Experts of a small language model.
Size: 12 layers, width 128, 25.5M parameters.
Training: 509M tokens, 7767 steps.
Below are experts of layer 4 (counted from 0) of a mixture-of-experts language model. Rows are named gate (a neuron's input weights, with its number), up (a neuron's input weights, with its number), down (a neuron's output weights, with its number) and show model dimensions 0-127. Each number is 200 + 40 x the weight over its row's rms, rounded and kept within 0 to 999.
Before each expert's rows: "gets" lists some tokens that make up at least twice as much of what it gets as of all text. This comes from a sample of Wikipedia text that the model never trained on. Tokens count by the router's weight.

# expert 20
gets: "u", "le", "y", "ou", "ty", "ing"
gate1,216,151,202,170,168,194,248,178,151,265,214,170,225,216,228,171,204,187,190,180,187,289,176,272,230,146,187,112,152,136,198,167,219,199,208,181,174,221,170,93,217,207,137,150,197,226,204,198,189,182,267,239,192,168,202,196,199,160,233,257,217,149,147,201,205,179,199,239,147,133,204,212,257,196,119,190,207,182,257,179,211,182,172,157,246,195,170,132,226,173,166,152,241,184,171,108,208,128,124,229,152,264,165,188,147,265,212,101,204,178,265,236,181,257,238,149,199,220,225,169,236,237,207,219,183,229,128,180
up1,187,203,213,171,162,161,196,164,266,163,264,201,242,204,224,222,174,245,228,257,289,189,231,133,165,186,250,180,221,180,251,205,195,215,343,172,83,154,132,247,212,199,267,212,194,174,203,153,218,219,222,230,155,209,221,190,215,210,204,195,217,217,205,208,134,195,123,234,216,160,158,210,219,177,231,180,195,141,128,188,202,202,285,213,199,205,247,222,171,192,124,145,199,227,224,252,163,202,189,219,200,175,207,239,151,196,212,328,219,249,187,169,219,136,186,166,217,200,146,184,226,178,241,242,130,169,264,216
down1,226,221,191,252,175,218,176,243,255,298,173,210,160,236,185,216,159,158,258,89,230,181,163,166,217,191,172,177,159,223,221,170,206,172,248,228,232,140,239,256,163,228,234,200,226,228,201,326,224,204,206,183,192,139,222,265,192,222,329,173,217,174,194,192,203,204,235,204,169,232,214,226,161,205,231,178,270,228,245,171,174,168,277,200,243,220,239,176,215,155,220,243,146,230,214,126,196,206,242,241,191,176,152,147,92,209,242,159,211,174,228,227,257,196,246,159,236,219,212,211,232,159,144,179,140,146,188,194

# expert 55
gets: "and ", "to ", "by ", "ing ", "it ", "or "
gate1,139,228,265,197,185,172,215,200,132,173,150,233,128,190,160,187,165,220,156,234,210,163,228,211,179,168,198,181,213,182,229,164,213,187,157,144,209,212,157,203,148,207,215,160,181,255,181,195,213,156,170,208,213,178,131,238,219,204,280,246,175,214,281,215,232,235,246,253,212,161,197,189,218,195,153,96,236,104,145,195,155,198,238,177,287,176,162,184,215,254,165,174,203,203,112,221,162,261,256,218,205,223,140,213,177,191,253,147,170,245,235,176,276,152,173,171,135,127,231,155,218,230,154,247,169,165,229,287
up1,256,134,186,264,146,235,197,183,215,305,260,205,146,251,211,201,257,198,205,209,172,228,189,228,212,200,247,217,200,249,198,248,236,201,249,215,196,184,208,168,148,144,156,112,192,161,258,168,229,237,154,147,173,153,172,175,215,201,132,84,189,163,197,210,187,232,228,133,223,317,241,193,162,224,248,236,192,314,217,183,176,257,221,209,150,200,207,239,174,222,218,196,206,248,269,233,188,199,158,192,159,147,194,246,193,231,140,226,220,224,166,221,168,201,135,231,200,238,167,198,170,227,244,174,223,263,163,160
down1,214,177,188,243,193,165,211,99,211,153,236,215,170,236,273,177,234,190,161,212,257,194,198,199,209,127,197,295,152,200,214,192,223,208,275,143,220,171,202,239,279,197,172,196,219,222,163,204,161,264,197,171,133,181,154,228,265,265,189,205,210,207,239,207,197,158,229,205,238,175,233,173,178,200,153,278,268,104,194,242,193,236,258,202,256,152,233,269,181,171,223,297,196,150,140,210,247,191,180,170,213,213,212,198,226,138,219,227,229,313,140,189,242,171,275,236,204,152,217,182,204,184,207,235,176,258,189,211

# expert 15
gets: "of ", "-", "to ", "a ", "3", "/"
gate0,140,224,237,176,183,161,216,222,235,209,174,238,158,255,175,209,178,285,246,263,158,137,95,189,198,229,142,207,187,208,167,189,207,175,287,224,103,195,196,219,192,277,185,157,208,151,203,155,209,248,239,209,190,215,174,203,177,181,202,278,201,281,197,199,228,182,198,205,239,159,198,190,165,293,277,290,209,164,206,228,243,164,171,171,231,163,190,203,185,195,187,244,258,161,203,162,262,98,178,256,192,214,241,162,225,156,289,237,200,210,265,188,208,219,221,172,137,203,186,164,208,206,195,168,179,208,115,173
up0,223,196,162,202,251,223,244,189,174,233,292,237,172,123,175,161,299,177,181,217,201,219,203,160,206,158,236,244,230,264,181,205,256,250,207,127,219,187,196,270,248,172,234,193,226,250,159,221,135,179,136,196,214,257,160,234,185,242,126,229,183,200,318,235,178,235,213,200,140,181,178,151,208,214,148,182,205,163,168,209,216,166,202,185,220,196,202,253,199,253,153,155,230,146,182,271,253,221,200,217,248,173,188,230,230,165,255,158,291,151,213,177,148,185,153,210,230,232,254,264,161,223,225,205,189,267,237,132
down0,220,283,237,197,227,283,183,215,200,171,257,222,218,202,125,215,253,161,196,239,273,274,132,201,218,211,182,194,169,172,201,202,252,175,207,284,226,210,163,195,227,219,202,141,235,242,250,176,184,208,227,159,184,172,229,173,277,200,194,233,180,205,191,193,244,288,140,242,258,155,212,186,210,214,228,298,275,168,235,189,232,157,229,291,180,146,149,257,237,261,207,168,259,239,205,182,231,116,151,159,197,245,178,221,195,237,190,172,199,216,186,148,198,227,239,200,173,144,185,181,237,149,138,246,181,183,146,134

# expert 28
gets: "of ", "for ", "with ", "by ", "that ", "from "
gate7,234,152,154,142,244,193,208,306,231,204,185,203,202,194,248,186,133,136,208,265,220,217,166,186,233,165,191,229,181,223,220,206,216,190,118,207,121,210,171,156,176,249,160,181,161,231,271,233,173,265,211,241,121,152,217,151,155,202,137,128,227,216,208,250,174,228,169,156,180,227,170,205,286,202,240,259,236,190,230,130,195,160,160,242,205,193,197,166,220,289,227,220,186,271,209,254,217,169,137,201,193,158,184,190,189,206,233,273,275,146,152,182,211,201,268,156,180,141,216,188,209,155,198,154,136,169,166,223
up7,203,191,158,182,287,189,148,196,229,151,218,202,140,245,236,88,244,230,172,255,232,263,154,170,237,166,213,192,196,223,178,252,166,130,248,251,194,224,94,213,242,211,145,186,219,174,159,193,204,164,174,181,146,175,149,165,194,126,119,176,135,229,184,159,125,233,153,201,173,209,238,162,179,186,216,218,304,169,217,205,204,236,199,250,215,138,218,236,284,219,211,170,219,237,131,216,145,161,193,226,202,229,238,160,180,238,159,218,258,245,213,144,281,203,220,239,167,188,200,208,166,167,158,183,173,204,181,211
down7,204,236,185,140,187,247,237,201,209,170,189,136,242,192,153,235,225,227,159,200,170,226,147,168,120,158,235,189,308,189,202,165,232,203,280,219,227,185,205,279,277,322,167,166,225,214,177,177,208,119,213,232,282,244,197,219,203,223,325,190,190,241,158,175,191,229,141,176,225,163,259,194,245,241,185,222,167,160,128,182,242,304,205,195,195,213,210,190,184,185,195,207,262,150,239,205,185,208,167,184,197,203,195,149,148,147,191,196,204,227,233,230,150,265,231,209,237,143,211,199,140,169,224,190,226,209,188,165

# expert 60
gets: "um", "A", "am", "seas", "ing", "up"
gate1,197,249,201,232,169,257,245,201,202,146,273,204,197,210,198,207,146,167,219,133,185,157,213,165,179,134,182,192,217,179,236,233,160,250,119,225,233,272,187,232,203,227,217,137,242,236,150,243,193,203,234,199,132,236,243,250,257,199,219,159,223,170,198,231,195,176,200,249,227,191,204,227,195,132,152,80,197,179,274,184,215,203,153,232,274,158,206,151,192,157,258,198,256,241,209,242,150,174,172,232,215,201,239,197,220,222,262,122,261,195,206,186,190,190,158,162,99,201,225,248,222,280,223,118,265,168,163,200
up1,216,207,241,201,225,205,197,227,156,199,258,160,291,274,109,164,157,117,201,142,197,256,178,168,163,258,247,248,99,199,185,198,145,219,256,233,206,189,208,209,205,148,213,219,167,247,172,190,153,153,205,257,200,250,167,244,139,205,172,154,209,180,118,203,158,295,173,230,206,253,188,225,132,230,223,160,238,176,226,202,192,193,149,242,164,196,186,168,239,188,228,242,152,218,231,194,146,223,207,188,165,164,253,164,186,191,193,193,207,228,160,152,253,177,269,177,221,206,249,267,206,171,250,240,183,238,260,294
down1,234,195,203,203,171,158,186,211,167,249,202,188,254,221,207,252,179,249,190,204,255,248,222,164,208,252,216,187,173,175,155,278,179,155,166,169,157,188,132,166,261,129,157,209,155,154,223,196,207,158,111,122,242,189,141,190,181,247,174,170,264,234,232,163,254,192,159,184,204,162,195,157,170,190,183,235,249,210,227,150,226,150,218,184,192,167,185,194,139,235,133,249,197,269,141,209,200,183,246,153,162,159,247,166,178,284,124,223,122,164,173,237,264,227,186,121,213,270,224,164,173,230,270,232,244,174,210,249

# expert 34
gets: "as", "at", "ay", "er", "is", "ad"
gate0,222,161,176,154,192,188,209,183,165,234,151,213,213,135,210,180,216,280,169,276,289,174,211,253,212,210,151,168,165,172,236,184,197,236,159,177,130,147,173,265,233,248,48,250,267,179,190,217,191,213,143,192,237,225,125,166,246,160,205,150,197,201,148,185,235,204,185,189,167,98,240,209,239,162,281,198,193,131,180,224,155,162,228,190,150,195,132,200,195,188,226,201,198,205,215,181,205,193,199,149,240,169,211,181,165,212,183,168,209,250,207,259,209,181,232,238,233,165,203,259,208,112,191,165,162,132,167,249
up0,125,190,190,296,206,172,200,223,216,233,160,195,147,195,193,175,174,152,196,172,212,211,72,220,168,134,187,129,200,186,178,218,182,181,224,218,233,169,167,267,278,193,97,169,187,180,237,165,255,153,198,175,203,171,234,228,215,164,206,213,205,134,278,200,183,145,234,223,227,221,243,152,238,167,230,212,189,234,263,224,211,191,174,166,216,217,117,193,187,241,262,183,174,225,261,161,278,234,144,164,201,258,247,183,196,206,266,183,180,221,214,195,196,248,227,258,235,149,289,215,182,210,111,167,238,163,251,205
down0,157,248,177,222,113,174,167,161,248,141,217,180,150,238,209,167,256,235,180,276,177,151,194,195,199,157,85,163,230,192,195,99,265,218,211,146,246,152,232,232,184,232,200,174,267,171,172,202,220,152,243,167,210,186,255,212,283,254,200,152,147,238,176,228,197,153,215,208,180,274,223,223,235,234,152,185,225,134,244,255,201,139,198,171,230,180,160,242,178,215,224,181,197,171,178,203,230,232,96,210,170,194,187,181,215,187,155,287,177,210,172,212,165,210,165,159,300,186,248,185,189,173,164,190,253,242,221,178